Below are experts of layer 7 (counted from 0) of a mixture-of-experts language model. Rows are named router (the router's row for the expert), down (a neuron's output weights, with its number) and show model dimensions 192-255. Each number is 128 + 32 x the weight over its row's rms, rounded and kept within 0 to 255.
Before each expert's rows: "comes before" lists some tokens at least twice as common just after its tokens as in all text; "raises" lists some tokens whose logits its average output raises strongly, later layers aside. This comes from a sample of Wikipedia text that the model never trained on. Tokens count by the router's weight.

# expert 2
comes before: "\n", ", ", "\n\n", "- ", ": ", ". "
raises: "\n  ", "; ", ";", "\n", "\n\n", ".; "
router [135 140  90 174 142 110  99  90 134  95  79 140 119  78 101 100 174 158 168 134 173  91 132 167  86 180 116 167  89  84  84 143 169 146 155 144 124 173 103 174 165 127 169  85  97 114 169 157 173 171 100 106 162  80 128 169  91 128 155  81 173  86 166 152]
down0 [145 150 120 118  81  89 186 135 120 122  95 189 109  83  68 137 161 133 141 179 182  89 166 132  98 156 155 105 170 138 215 119 198 123 172 150 128 146 154 146  94 140 157  93 102 206 134  90 156  84 127 117 153 143  91  92 135  99 157 110 110 179 161 115]
down1 [128 139 129 144 125  91 154 163 125 119 131 157  79 109 138 152 120 144 177  78 190 127 122 137  71 159 103 113 175 157 160  85  85 139 170 121 110 121 142 157 104 180 113 119 180 129 159 152 181 173 122 122 177  75 143 131 189 132 123 144 148 131 151 144]
down2 [129 173 126 110 150 133 140 155 187 143 137 133 133  88 168 113 111 145 111 112  95 121 105 158 180 219 133 159 150  99 128 112 167 182 105 143 167  77 160 133  50 102 163 145 164 135 158 117 113 134 150 126 141 150  77 129 176 140 129 135 109  74 195 116]
down3 [113 164 115 129 165 112 113 107 173  59 137 146 132 107 101 127 128  57 140 127 109 125 152 170 143 103 104 138 142 114 169 118 115 141 176 135 118 135  79  69 205 140 103 150  87 131 165 147 159  82 146 131 146 153 117  78 142  71  86 159 100 138 120 117]
down4 [116 161 182 121 117 112 174  40 174 143 134 131 123 104  95 116 128  82 119 126 162  84 145 113 150 133 186 114 157 146 116 126 114  98 139 134 129 100 172 118 101 128 124  54 105 113 138  68  86 128 124 126 136 148 138 137 113 136 115  96  89 149 211 117]
down5 [119 115 132 149 148 119  68 118 137  99 160 160  94 146 109 138 145 134 152  89 144 141 156 109 133 165 133 115 130 102 136  59 140 158 112 128  95  70 146  92 219 106 112 174  87 128 124 156 163 123 129 158 189 115 108 164 106 130 116 111 125 111 140 119]
down6 [143 114 170 179 164 142  84 180 164  88 129 110 112 174  97 123 130 138 139 139 158 102 157 181 128 156 192 173  75  81  96 151  81  72 143 139 178 120 156 111 117 180  61 128 132 204  83  93 157 161 183 134  47 119 137  79 115 136 192 162 145 142  84 101]
down7 [110 154 175  82  86 156 134 122  48 147  69 107 105 132 158 140 166 180 133 133 129 202 141 131 112 117 130  91 135  95 184 108 134 102 144 103  77  75 108 149 127  56 119  78 148 120 165  65 108 114 166 139  77 149  95 161 138 111 149  76  77 110 141 149]
down8 [106 148 139 141 168  82  85 157 148 103 132  98 128 129 118 202 119 138 127  98 135 113 105 126  83 101 180 129 130 112 180 162  89  97 101 135 117  82 127 113 114  90 132 109 109 188 129 115 109 149 107 129 179 119 122 146  86 103  94 128 134 123 181 103]
down9 [100 117  68  82 141 102 148 115 115 142  98  83 131 101 138 143 101 118 133 138 102 159 100  68 119  94 192 122 140 117 156 164 134 124 112 165  93 126 136 143  85 192 125 146 144 153 150  53 125 127  33 176 100 112 104 108  96 133  47 180  88  96 111  71]
down10 [130 150  82 123  77 100 148 119 113 151 144 125 119 158 172 109  85  65  79 170 102 121 125 132 105 104 174 100 111 126 115 142 127 115  96 119  74 107 175 127 106 148  97 131  95 122 116 178  97 108 124 150 124 112  99 153 123 116  99  97  96  73 163 115]
down11 [ 76 138 133 127 137 137 153 133 161 119 153 148 160 162  77 123 100 151 137 184 140 159 126 171 132 149 146 178  74 120 122 113  82  68  95 123 144 136  80 140  86  92 155  98 109 108 139 159 129 165 163 127 140 131  91 126 107 159 135 124 133 147 137 168]
down12 [136 120 146 123 157 171 131 126 112 177 189 129 119 163 133  79 108 133 109  98 136  33 138 117 135  72 125 128 149 146 178 110 141 127 123 102 130 180  74 113 142 124  96 139 140  78 175 126 157 204 155 120  67  61 151  64 101  79  93  79 159 108 137  95]
down13 [111  99  85 131  91 167 132 126 177 134 113 159 145 128 122  50 159 168 116 149 145 118 152 206 141 134  82 118 107 170  71 122 128 105 146 137 146 143 151  97 115 124  92 102 141 123 214 149 157 151 102 144  98 105 192 151 108  84 146 102 122 157 133  85]
down14 [ 95 174 144 163 138  80 133 158 147 117 156 157  93  62  60 142 153 153 198 114 104 171 143 133 120 179 147  24  79 112 121 109 186 181 173 128 103 180 121  80 142 127 177 114 128 117 203 110  97 125 179 152  90 132 115 104 160 130 188 186 141 106 166  90]
down15 [135 169 114  90  93 111 129 132  62 212 115 186 135 160 144 132  63 149 107 128  73 136 135  77  86  93 132 166 136 107 117 145 161  49 109 128 126 109 133 116 138  99  83 132 133 108 171 167 159 133 150 154 116 136 114 202 150 103 125 170 132 191 140 158]
down16 [149  79 145 146 124 116 170 132 118 117 207  53 152 108  97 134  71 127 124 117 160 135 154 142 129 161  77  55 137  92 127 156 140 120 163 152  96 142 162  42 114 145 170 139  78  85 137  86 174 134  87 115 108 145 117  99 137 128  35 160 139  98 136 155]
down17 [128 131 121 115 114 121 113 124  36 132 156 155 166  82 132 124 132 167  87 146 180 128 100  95 103 119 174 109 101 134 181 133 116 157 153 114 133 129 131 137 122  64 152 164 109  99 144  84 140 157 116 101  62 139 108 124 110 105 195 158 115 126 165 128]
down18 [141 167 148 103 144  79 153 170  89 124 122 158 100 121 119 117 119 147 167 162 168 167  95 126  84  98  84 119 167 138 139 148 158 108  52 136 144 128  73 119 164 114 155 202 163 144 122 152  93 115  66 149 169 115  98  99 140 137  97 117 148 156 114 172]
down19 [136 172 138 127  79 100 111 100  88 148 125 144 147 186  91 131 113  87 118 153 103 154  69  98 113 136 170 143 175 137 150  78 141  58 119  81 117  62 103  80 150 135 126 133 112 167  97  86 124 116 110 141 113 163 157 164 133 162 173 189 106 119 107 162]
down20 [145 147 125 104 120 132  73 152  84 123 153 128  81 133 135 139 105 137 103  52 204 134 206 137 119  95  88 151 166 152  83 133 149  95 123 124 124 116  61 168 119 227 122 161 141 118 129  61  64 134 141 126 106  97 138 118 153 173 131 167 215 107 170 119]
down21 [142 134 123 129 142 109 133  99 119 178 209 171 142  95 120 148 112  90  98 142 134 143 100 161 140 220 125  72 153 142 171 113 162 127 105 137 120 184 142  80 184 124 155 102 136 165 105 127 135 149 152 176 131 147 139 114 159 103 129  94 190  82 145 147]
down22 [105 108 102 138 154 108  74 151 116 142 113 100 161  57  88 109 124 243 140 128 110 188 142 128 173  44 139 112  58  75  70  96 120 134 157 113 105  95 212 115 140  64  84 161 145 114 137 111  44 134  82 139 163 125 125 192 172 158  97 109 118 175 122 134]
down23 [158 142 136 151 110 121 143 143 116 133  99 160 109 117 243 143 101  62 103 136  92 154  96 132 112 149 160 119 162 148 121  99  79 109 154 119 135 108  61  46 121 126 163 122  83 130 105 159 119 103  63 174 131 129 146  91 141 197 154 125  79 163  93 111]
down24 [146 171  71 117  91 108 126 159 106 154 116 168 158 113 148 100 132 101  90 138 163  70 114 122 133  77 130 108 131 128 107 154 134 130  79 127 149  90 106  59 123 124  99 193  63 138 119 116 104 128 126 180 139  93 154 125 113 114 116 127 135 172 124 127]
down25 [ 85 155 130 141 140 146 102 138 134 148 131 105 127 133 117 139 101 102 129 122 178 138 103 220  98 125  75 128 113 129 155 110  96 104 146 163 118  54 110 151 170  59 170 101 171 120 146 120  89 177 127 113 170 146 177 124 131 143 146 169 159 161  78 157]
down26 [172 150 134 185 200  89 153 116 161  60 104 158 112 160 147 155 155 124 106 133 176 109 111 127  98 142 116 136 120 119  62 127  73 122 121 147 131 101 152 101 164 116 129 131 154 135  69 107 155 116 156 144 101  88 112 120 132  78 109 105 111 133 168 131]
down27 [ 65 138 145  49 129 179 149 128 136 145 160 135 117 160 178 149 171 118 132 123  93 137 150 150  81 167  80 107  51  93 151 108  87 191 105 166  74 134 149 152  74 139 102 148 203 151 109  75  71 129 151 134  59 114 144 204 117 181 117 181 111 115 164 117]
down28 [212 153  75 103 164 141 133 126 158  92 100 189 119 103 110 141  49 144  87 127 126 167 124 181 102  95 108 112 127  61 114 116 114 127 160  65 176 109 140 169 151 140  95 157 122 161 134 130 134 110 135 138  99 151 179 172 104 168 150 115 141 185  91 128]
down29 [158 187 131 101 177 154 112 116 163 106 122 104  86  76 145  50 116 137 121 153 202 115 189 141 159 151 152 136 242  92 109  68 141 130  64 168  95 147  95 143 115 181 144  83 161 127 105 125  88 149 128 154 128  71 122  73  97 118 133 132 157 189 141 108]
down30 [105 198 169  98 167 146  71 106 130  91 131 110 145 176 119  85 120  81  43 116 119 116  65 116  84  96  97 157  57  54 110 142 124 127  96 106 101 135 105 130 174 184 149 110 114 115 115 143 126 103  83 113  96  82 105   0 175 151 101 128 167 133  94 154]
down31 [101 141 129 120 181  67 103 173 100 165 109 136 221 104 128 161  79 144 144 121 105 155 103 143 177 136 147  38 149 156 198 141 184 118 136 103 128  78 146  62 103 107 119 128 104 170 126 148 118  74 149  68 146 102 141 191 192  93 101 114 127 126 140 132]
down32 [113 119 165 112 102 166  83 117 138 116  94 101 108 108 163 174 110 126 159 115 244 109 115  77 150 187 105 126 146 128 185 130 204 161 134 120 159 116 159  84 147 114  91 153 130 156 169 148  79 152 119 166 137 137 118 139  97 100 109 158 149 149 199 164]
down33 [102 106 110 165 124  69  68 135 141 175 130 123  82 182  74 166  98 120 145 121 151 141 120 153 111 130 145 118 113 155  99 147  92 164 138 170 109  87 142 154 151 167  81  86 153 158 171 196 106 139 147 120 110  99 168 127 146  90  90 155 130  92 116 175]
down34 [131 130 145 183  73 120 202 138 178 156 182 115 140  52 134 133 168  99 125 136 130  95 142  96  89 121  64 122  92 164 118 149 127  53 130 104 134 158 146 185 160 167 131 110  88  88  66 103 107 121 191 122 143 146 162 151 113 141 146 106 108 123 132 179]

# expert 0
comes before: ", ", "\n", "\n\n", "- ", ": ", ". "
raises: "ly", "—", "."
router [136 136  83 161 135 108  95  85 144 100  77 162 112  90 133 106 163 169 170 126 166  78 137 174  90 171 103 156  92  90  93 148 174 141 148 141 146 185  97 171 165 141 151  84  96 116 162 161 170 173  91 126 151  87 137 137  82 136 153  82 169  94 158 152]
down0 [122 166 196 186  90  82 150 106 143 114 125 167 190 144 137 117 125 197 104 119 106 175 127 107 101 144  82  76 147  59 120 149 179  69 203 134 171 141 162 158  86 163 108  93 144 157 193 140 104 100 138 129 128 119  98 151 141 117 142 124 141 165 108 164]
down1 [174 114 100  66 121 133  83  72 172 143 129 125 118 112 115 154  86 155 145 152 157 103 117 178  70 176 114 164 126 101 104 167 147 143 119 199 160 167 149 141  93 131 117 107 157 158 170 113  51 143 164 180 138 125 111 151  64 136 129 126  79 104  70 111]
down2 [181 156 153 122 165 177  88 166 153  85 133 112  99  91 154  85 115 148  77 158 174 180 131 150 147 100 134 123 150  83 140 154 137 104 104 134 142 201 142 131 181 151 135 152  83 136 113 133 128 161 195  98  96 104 126 126 132 146  96 122 126 172  80 105]
down3 [166 108 130 162 162 123 139 163  87 150 133 108 111 109  65 146 129 119 122 116 143 115 135 130 106 105 133 121 107 176  74 132 149  82  79 177 168 128 109 137 124 115 156 170 159 171 134 112  68 115  83 178  99 137 181 115 149 149 151 153 145 105 145 139]
down4 [ 91  89 187  56  81 164  96 117  89 135  85  87 128 103 165 127 128 145 103 162 116 141 140 189 110 162  74 206  70 172 132 134 184 143  76 128 119 130 150 121 138 136 238 162 120 157 114 129  88 172 121 103  98 122 118 131 162 130 122 202 135  57 162  91]
down5 [ 97 114 124 193 133 122 127 139  80 115 116 146 106 163 133 131 132 150 145 172 128 100 179  72  94 152 144 162 168 113 115 130 169 140 107  88 116 169 148 151 107  90 197  81 179  87 148 104 115 106 110 119 187 111  74  63 175 115 163  78 123 125 142 107]
down6 [134 107 139 150 168 150 159 163 161 175 135  92 122 163 102 148 109  93  95 135 106  72  90 190 114 149 120 130 110 115 161 141 139 130 108 118 108 143 127 135 112  65 137 108 131 109  75 165 123 103 134 105 131 117 125  97 173  81 140 177  63  66  95 164]
down7 [134  50  98  99  85 120 169 162 172 179 136 137 199 135 108 171 189 136 129 170 157 173 124  83 144  92 140 116 114 109 111 130 163  95 128  96 154  91 166 141 169 134 131 126 159 143  78 103  46  75 157 137 173 173 157 163  99  89 155 164  64 143 165 133]
down8 [ 63 149 142 145 150 133 138 130 168 120 128 119 124 150  68 143 121 176 123 115 122 134  85 135 175 144  88 100 153 176 131 120 112 130 140  73  91 172 134 121 111 103 153 139 185 141 142  90  89 108 129 149 107 127 157 162 117 149 123  83 168 144 111 131]
down9 [106 143 142 156  95 176 161  75 155 149 136 144 175 144 133 136 167  69 127 126 106 136 139 148 145 173  88  82 108 171 103 123  94  65 114 143 130  95 152 125  91 147 133 103 171 121 111 105  87 114 111 135 165 169 125  86 161 179 136 167 160 152  98 132]
down10 [132 120  82 107 115  41  80 156 151 104 107 118 146 140 103 151 133 105 112 156  59 144 139  78 152  77  98 104 117 128 146 114 116 139  44 120  89 120 150 161 124  62 166 146 148  86  94 121 147 109 165 181 136 154  78 140 130 127 184 147  86 175 151 178]
down11 [ 50 168 139 164 117 127 135  49 171 125 122 104 183 165 135 131 134 141 165 131 116 117 125  61  69  68 150 126 149  98 190 140 125 126 112 134  81 108 186 193 128  79 137 138 115 139 128 130 129 173 100 111 133 145 142 124  48 182  95  94 109 177 116 170]
down12 [ 84 132 127  79 116 169  96 151 118 144 161 162 102 136 119  84  92 104 134  89 161 128  81 141 164 104 151 102 133 166  70 133 109 105  96 131 140 142 139 170  84  85 134 120 130 131 159 177 133  44 132 108 104 168 121 128 125 121 150 141 125  57 136  90]
down13 [ 95 167  91 181 188 143 135 136 110 185 111 100  78 146 192 109  95 110 173 104 184 189  77  95 108  84 124  90  93 150 139  84 111  90 139 158  88  76  89 105 119  89 109 120 139 143 144 127 169  97 112 169 182 167  69 150 148 136 128  85 161 140 122 147]
down14 [104 112  72 102 136  62 132 134  79 114 151 163 154  99 110 105 103 101 106 108 138 128  96 162 160 127 133 130 222 135 111 152 169 209 100 141  71  74 120 108  39  98 163  83 142  91  72 103 109 111 125 124  98 127 119 130 165 132 162 143 100 103 119  80]
down15 [ 91  67 114 132 123 122 112 118 105 137  91  63  77 122 157 175 157 182  95 199 121 134 160 127 130  93 139 123  97 161 165 143 125  96 113 155 116 168 179 148 132 135 104 172  71  61 142 118 100 174 182 171 133  93 113 130 124 133  79 153 103 149 125  58]
down16 [160  80  71 172 153 119 130 122 163  62 131 140 163 121 183 138  81 133 118 110  93 153 100 128  80 141 142 129 162 168 148 108 129 192  51 125 199 162 116 117  71 112 143 114  66 118  82 168  90 142  82 124 167 182  91 132 132 128  98 200  55 128 119 113]
down17 [214 112 172 188 129  88 157 142 146 123 126 143  94 171 127 185 144 107  93  73  85 179  69 147 147 129 172 127  72 142 159 151  79 164 180 140  96 150 131 130 145  82 128 119 154 149  26  95 105 108 126 117  76 141  75 115 106 128 116  96 119 171 124 155]
down18 [ 87 143 132 115 175 127 151  86 121 192  92 108 156 176 161 114 170 122 121 110 199  81 140 111 106  99 165  33 120 163 150 169 179  71  97  68 117 170 156 110 127 162 139  93 163 136  98 144  98  68 139 169 147  89  95 134 129 170 240 106 141 129 192 163]
down19 [110 142 146 142 208 102 130 114  67 142 123 169 165 121 106  86 137 156 152 186 196 113 139 145 134 115 111  96 117 128 143 135 134 117 137  72 181 130 111 132 160  67 138 142 175 135 161  28 126 141  83 120 149  97 132 164  72 135 110 155 192 108 115 107]
down20 [164 145  96 143  83 184 151 166  66 116 116 100 128 136 116  54 170 183 182 143  93 108 136 136 131  96  94 137 123 164 102 155 137 146 128 114 105 153  96  99 146 129 101 118 145  93 178 122 132 129 125 140 113 142 116  73 123 130  95 194 207 160 138 179]
down21 [121 113 134 152 147  78  66 156 145  95 155 182 157 125  98 180 159 139  75 154  92 130 121 141 112 128  82 110 123 127 104 130 124 134  85 161 133 129 140 134 142 145 102 124 195 126 138 122 140 153 120 185 153 139 163 156  96 161 180 173 165  90 134 203]
down22 [146 103 170  76 119 144 146  59  69 121  87 143 102  97 134  96 139 151 122 138 108 102 141  83 143 136 142 153  85 124 101  87 121 152  41 127 142 129  97 109 167 130  53 174 144  94 130  87 124 106 150 124 127  80 128 125 102 145 101 128 114 143 108  94]
down23 [173 111  85 150 160  77 120 140 155 126 157 185 141 148 113 129 129 158  95 106  94 150  93 152 201  87 131 108  76 118 190 108  80 101 111 117 153 147 102  82 122 109 136 146 114 128 148 128 101 117  94 156 101 163 174 129 178  80 146 111  58 151  69 141]
down24 [161 146  86 111  49  91 133 126 112 137 160 145 155 129 142 100 151  72 125 140 170 142 114  74  94 144 128 110  95  76  93 111 209 102 130 100 103 158 116 155 131  88 112 112 124 162  84 117 128 122  78 136 104 100 121  39 117  99 132 181 132 159  85 170]
down25 [ 69 107 108 215 169  83 171 112 149  93 100 172 174 102 186 147 136 184 163 102 147  72 102 153  80 138 173  81  98 153 111 156 108 164 120 133 109 120 121 158 130 146 136 165 124 100 176 136 129  95 129 168 137 109 181 133 159 117 177 100 127  78 131 113]
down26 [126 167 125 140  91  89 141 171 162  80 182 108 107 104 103 115 103  93 144 108 101 152 132 120 127 157 111 148 126  74 150 154 125 133 100 161 185  89 102 116 134 116 102  99  75 126 155  91 103 171 155  96 172 191 123 108  99 229 121 162 119  84 105 164]
down27 [ 98 140  57 105 106 124  78  97 130 123 158 150 145  96 120  84  94 129 100 106 118 114 169 155 116 132 135 101  99  84 114 142 135 144 163  91 177 119 122 157 120  65 118 178 122 125 140 169 130 144 118 129 107 144 107 145 156 151 121 167 104 109  96 102]
down28 [168 177 107 128 115  91 103 174 109  87 121 156 135 138 144  88 134 145 125 147 183 130 116 167  96 176 165 153 143 139  91 156  76  43 135 103 143 138  86 132 173 121  91 108 127 113 118  83 105 154 141 169 118 154 139  94 143 190 138 126 167 116 120 114]
down29 [144  90 154 112  67 166 154 183 145 171 192 126 148 182  56 166  60 130 155 106 127 163 167 134 155 176 122 157 109  90 136  88 189 137 108 169 112  87 135 107 162 117 159 105 162 126 109 128 149 116 132 159 160 129 165  99 112 176 122 115 125 121 196 125]
down30 [140 114 115 111 104 126 155 113 134 145 135 148 184  87 115  97  98 118 136 166 147 126 199 157 175 156  60 142 150 108 172 117 174 110 136 163 128  95 156  81 138 144 124  71 104 138 135  70 137 153 125  83 148  96  77 122  87 112 147 126 150 178  90  94]
down31 [ 58 201 183 119 153 149 107 161  81 161  97 170  91 112 152 120 117 168 120  83  19 108 142  99 158  81 164 136 147 122 128  88 125 175 107 134  97  55 118 156 129 134 131  88 105 134 171 145 174 135 127 116 104 157  88 153 106 134 163  94 177 209 133 161]
down32 [ 92  95  84 121  59 113 115 102 109 150 113 116 185 185  81  73  92 136  72  95 154 156  69  69 189 106  97 149 111 124 114  75  79 117 135 157 115 133 113  53 127 134 110 118 130 158 120  95 134 137 108 117 150 134 118 123  82 131 234 135 127 100  94 108]
down33 [126 118 131 117 102 115 110  73 141 159 195  97 154 124 116 142 132 106  98 109 138 136 107  96 126 125 127 151 105 135 127 118 143 138 112 149 146  92 158 102 134  85  92 153  87 145 169 130 133 101 116  44 100 138 127 174  83 124 103  68 116 113 102 137]
down34 [131 104  70 151  99  80 105 132  72 101 171 163 162  80 108 117 149 172 100 123  72 159 120 124 127 183 121  42  69 124 184  77 146 121 119 131 116 142 121 140 140 109 127 175 123 100 145 183 124 151 124 120 109 123 122 137 165  96 144 154  90 130  71 199]

# expert 3
comes before: "\n", ", ", "\n\n", ": ", "- ", "."
raises: "/", "; ", "—", "?", ", ", "? "
router [149 150 102 178 111 127  95  83 112  94  84 166 113  86 139  38 172 160 168 125 169  98  90 174  95 172  96 146  76  92  97 140 171 158 158 131 114 158  90 165 150 132 148 100  95 111 159 159 170 161  96 110 149  80 131 139 106 106 157  83 168  90 168 166]
down0 [153 182 109  99 165 151 144 146 148 133 121 134 137 104  95 152 197  95 134 134 113 181 145  88  92 131  92 127 115  98  79 113 130 166 105 120 114 130 142 138 122 167 121  44  73  77  59 176 145 122 145 129 106  82 181 119 117 131 122 107  76  61 114 169]
down1 [147 135 197 142 127 110  81 138 130  82 127 126 116 129 174 173 132  73 139  78 209 162 126  96  95 104 135 106 111 101 171 194 164 114 156 129 132 141 138 191 118 103 157 103  91  96 109 150 134 118 122 107 131 139 127 179 117 120  88  96 209 144 146 144]
down2 [147 159 106 150 222 145  96 138 146 122  73  86 128 115 102 140 138  91 166 152 169 183 141 177 117  95 120 103  98 148 206 129 154 122 145 103  75 120 105 129 169 131  85 124 148 140 109 131 151  98 102  94  76  88 162 145 147  44 172 139 131 111 143 129]
down3 [ 95 145 109 149 175 157 158 119 112 130 141  71 149  72 142 159 132 144 122 134 127 156 145 132 134  90 111  94  99 139 146  89 141 121 107 144  91 156  79  86 125 152 128 150 125 108 134 138 133 124 118  73  98 144 147 145 138 100  87 106 167 129 129 139]
down4 [116 167 103  99 200 138  82 122 175 139 123 146 163 127 119 110 107 144 109 216 207 121 148 134 129 173 151 122 130 113 132 117  96  84 154 144 157 151 145 116 170  75 180 147  70 103 149  96 107 130 122 124 102 103  92 109 135 175 159 138 165  60 108 122]
down5 [128 158 142 159 144 108 118 164 185 137 113 185  68 117 147 112 104  83 105 108 145  72 134  97 112 139 106 108 146 139 144 157 135 128  89 169  75 107 141 149 177  47 113  96  47 205  72 108 131 132 105 138 124 118 169 122 155 151 109 115 154  39 102 150]
down6 [154 147 115 171 195 159  92 161 143  65 148 148  96 120 128 153 112 100  72 128 149 101 115 153 152  85 136  82 147  57 108  90 172 123 114 150 119 158 114  82 101 168 200 125 107 105  57 115 146 108  95 107 145 164 152 135 174 197 194 185 105 122 122  84]
down7 [117  89 103 116 111 104 114 185 146 136 116  67 149 127 123 172 184 207  80 125 133 112 149 145 198  86 137 100 108 163  71 127 152 108 149 136 184 111 176 198 106  95 113 126 125 167  95 131 108 131 124 159  98 153 150 143 193 155  84 128  92 116 124  85]
down8 [146 141 105 126  78 178 127 143 124 147 137 132 127 124  75 199 124 117 109 107 141 175  88 154  96 129 104 106 136 143 163 160 122 121 154 107 113  93 110 128 171 138 144 121  81 139 171 161 117 135  80 182 142 152 113 175  71 156 129 139 158 101 143 118]
down9 [101 169 165 106 164 169 108 138 162 101 122 144 181 128 189 137 111 123 163  72 139 128 123 142 134 110 105 112 148 106 140  71  61 124 137  96  88 147 137  55 121 108 105 134  92 162 137 128 144 150 104  90 127  76 175  67 103  22 143 108 141 103 193  90]
down10 [117 120 101  86 136 117 154 134 154 129 117 127 105 121 188 141 103 111 135 134 116 156 104 108 149 121 107 173 131 166 131 103  91 181 209  94  75 136 186 157 171  75 111 141  78  96 170 174 141 184 142 133 134 157 133 119 117 149  99 109 131 129 149 150]
down11 [ 83 111 136 123  68  56 143 114  88 196  89 137 139 141 121  94 134 102  77 143 106 101 124 130 112 117  96  91  79 147 172 142 138 154 166  70 145 175  95 169 113 130 153 135 132 160  99 188 173 109 111 165 134  79 109 118 149 103 148 110 128 159 108 141]
down12 [120 110 137 139 125 119 102 119 119 102 169 103 140 107 118 149 106  93 143  93 132 173  68 114 112 157 121 196 150 206  73  98 112 104 132 102  92 105 111 135 153 138  94  60  85 144 130 123 209 115 120  92 129 109 143 111 119  80 122 109 178 148 139 137]
down13 [112 154  49 110 163 174  52 118 115 120 139 149 103 111 156 153 105 147 139  95 119 103 129 107 148 135 134 128 109 148 148 125 149  96 115 146 175 147  86 101 113  92  81  67 120 106 134 115 153 120 121 104 115 130 117  73 104 112 103 125 172  91  94 174]
down14 [173 125 199  95 120 144 137 115 152 155 156 142 102  60 136 104 103 201 227 121 111 104 144 136  97  59 157 112  90 119  82 123 117 151 116 111 152 135 101 151 133 119 112 136 123 166 111 136 106 142 187 193 172 136 100 139 118  89 135 149  59 135  92 123]
down15 [119 122 144 126 146  99 126  95 177 134 113 211 122 132 167 172 128  98 119 153 116 161 164 174 136 176 148 154 128 132 217  95 102 101 182 136 167  81 167 187 127 146 116 135 115 107  83  86 179 136 202 122 113 121  99 104 134 112 125 125 130 112 131 158]
down16 [103 148 175 157 104 212 134 103 123 160 171 138  74 171 137 136  94 116 132  97 145 150  72 115 127 121 191 120  78 101 103 149 142 120  95 125 130 127 142 139 114 169 129 113  92 103 155 108 117 131 116  59  28 168 156 166 143 122  68 135 117 146  90 169]
down17 [109 145 107  87 109 144 159 129 133 113 116 130 144 124 145  94 115 169 126 153 177 125  83 147 141 158 141 163  45 117 136 147 133  81  79 139 169 186 164 171 139 113 113  87  94 159 163 137 130 120 154 109 111  75 138 152 100 123 147  88 144 108 155 104]
down18 [108 113 151 122 114  72 172 147 123 158 110  79 161 112 120 127 134 104 116  77 118 100 161 148 123 148 189 122 118 152  90 193 119 145 152 164 144 119 161 174 130 117 148 132 120 177 149 138 158 138  36 141  88 181 170 103 158 117  52 165 117 145 167 190]
down19 [114 183  93 107 113 173 127 158 114 137 117  99 147 136 123 138 119 123 115 151 118 108 117 132 138 100 162 127  83 156 133 110 154 135 117 146  90 141  92 145 164 143 149 142 122 110 114 113  79 116 144 118  78 155 133 136 189 140 107  59  74 126  76  43]
down20 [142  94 110 149 111 121  94 105 110 154 139 133  97 138 106  70 133 110 151 166 136  76 179 107 112 139 107 176 155  59 186 178  93 122 104  99  77 127  98 165 154 144  72 133  71 152 140 132 178 143  93  96 153  99 111  93 130 136  52 123 114  96 159 144]
down21 [151 145 141 184  69 139  96 139 148 127 155  98  64 168  78 106 125 142  72 125 126 166  76 127 102 123  94 118  78 104 125 146  98 140  84 146 164 143 103 177  85 134 126 174 119 151 158 118 108 140 114  86 147 109 167 161 200 137  61 191  89 118 151  98]
down22 [130  83 159 154  85 130 137 127 127 129 106  58 135 133 108 121 103 113 156 117 154 158 107  88 117  93 123 117 145 166 140  95  52  78 138 143 149 116 143 119  96  75  77  78  86 159 170 130 111 121 167 151 152 175 138 149 131 153 114 124 154 124 116 131]
down23 [133 135 143 187  94  99 157 118  90 108 156 169 104 144 134  82 147  78  85 149 152 170 169 126 108 111  98 164 121  73 123 121 147 137  71 139 167 139 100 147  79 147  73 134 129 136  65  40  55  96 155 134 165 119 115 165 120 122  81  90 126  72 112 129]
down24 [148 113 142 128  56 110 127 125 135 142 182 194 156 145  84 133 106  95  84 148 106 167 163 148 186  91 138 136 153 137 131 112  61 121 179 121 111 144 103  63  86 135  74 159  92 127 130 122 158  87 173  97 150 207 151 127 125 102 150 110 130 102 156 112]
down25 [113  92  89  84 160  96 122  98 133 113 134  85 162 101  97 128 143 170 144 107 148 130 138 114 162  77 121 141  89 148 136 191 133  82  75 150 122 124  69 125 128  88 115 182 137 145 206  69 127  94 126 111 102 149 178 202 124 185 201 127 120 126 123 129]
down26 [137 126 102 147 138  97 175 180 221 137 157 149 127 130 151 112 144  63 197 143 137  47  86 145  85 124 124 139 112  87  97 123 172 161 186 119 151 180 118 174 186 108 175 131 135 125 173 163 158 134 114 105 140 133 110 187 190 112 112 178 181  82 174 174]
down27 [139  56  73 139 131 168 169  84 106  92 112 165 117  58 155 100 136 233 142 188 165 151  59 113 117 140 147 140  95 114  94 148 125 165 108 125 119 107  59 132 105 195 151 125 118 123 175  90 152 195  80 159 134 146  60 123 113 131 127 159 191 186 125 180]
down28 [119 136 133 127 154  60 123 100  82  94 120 116  94 100 112 127  94 161 155  85  96 184 117 133 142  94 187 115 157 129  96 136 130 132 111 142 190  49 128 173 152 167 120 105 108 136 131 107  88  91 140  84 117 119 161  83 163 143 122 102 152 134 178 129]
down29 [157  79 135  86  86 117 149 171 164 173 173  96  83 141 157 155 176 175 179 140 197 116 222 130  93 148 133 142 163 108 102 152 136 141 111 119 162 155 107 156 136 149 108 140  61 107 157 160 127 107  95  61 140 153 160 135 146 178  81 112 130 110 112 122]
down30 [ 80  98 131 153 135 104  96 187 168  71 129  93  61 143 149 162 106 108 104 151 114 129  61 149 116 112 125 132 194 108 149 148 130 106  52  97 134 129  93 166 116 111 139 155  77 156 123  99 168 129 158 140 134 144 135 198 147 140 129 162  80 198 158 137]
down31 [150 147 132 149 169  95 126 103 121 117 154 147 140 120  81 128 123 110 142 144 141 107 129 158  99 122  68  87 103 129 149 127 103 121 104 181 111 131 119 126 156 127 151 160 146 163 162 165 103  96 130 102  86 142 106  87 189 152  91 105  74 104 129 120]
down32 [101 202 159 124 105 128 120 118  96 107 105 102 130  86 133 100 153 190 119 152 136 127  87 180 149 132  90  87 166 103 180 130 140 107 143 130 141 167 183 126 150 142 107 106  88  73 145 142 140 152 163  93 101 118 138 150  96 136 125 155 115 148 171 150]
down33 [151  95 127  68  89 189 129 123 148  57 139 130  87 178 103 126 149 130  99  75 146 100 127 158 100 121  93 175 164 125  89 111  87 138 126 141 153  92 132 110  99 142 145 143  81 225 119 116  85  98  88 102 100 168 125  65 126 121 157 134 120  90 113 139]
down34 [124 111 112 103 120 120 138 152  85 121 144 146 114 132  99 130  86 141 186 158 139 115 197 165 116 100 156 137 139 112 127 122 123 183  80 138 130 117 184 154  97 132 127 147 157 107 188 115 148 174 136  55 136 182 148 102 135 113  92 122  65 111 143 146]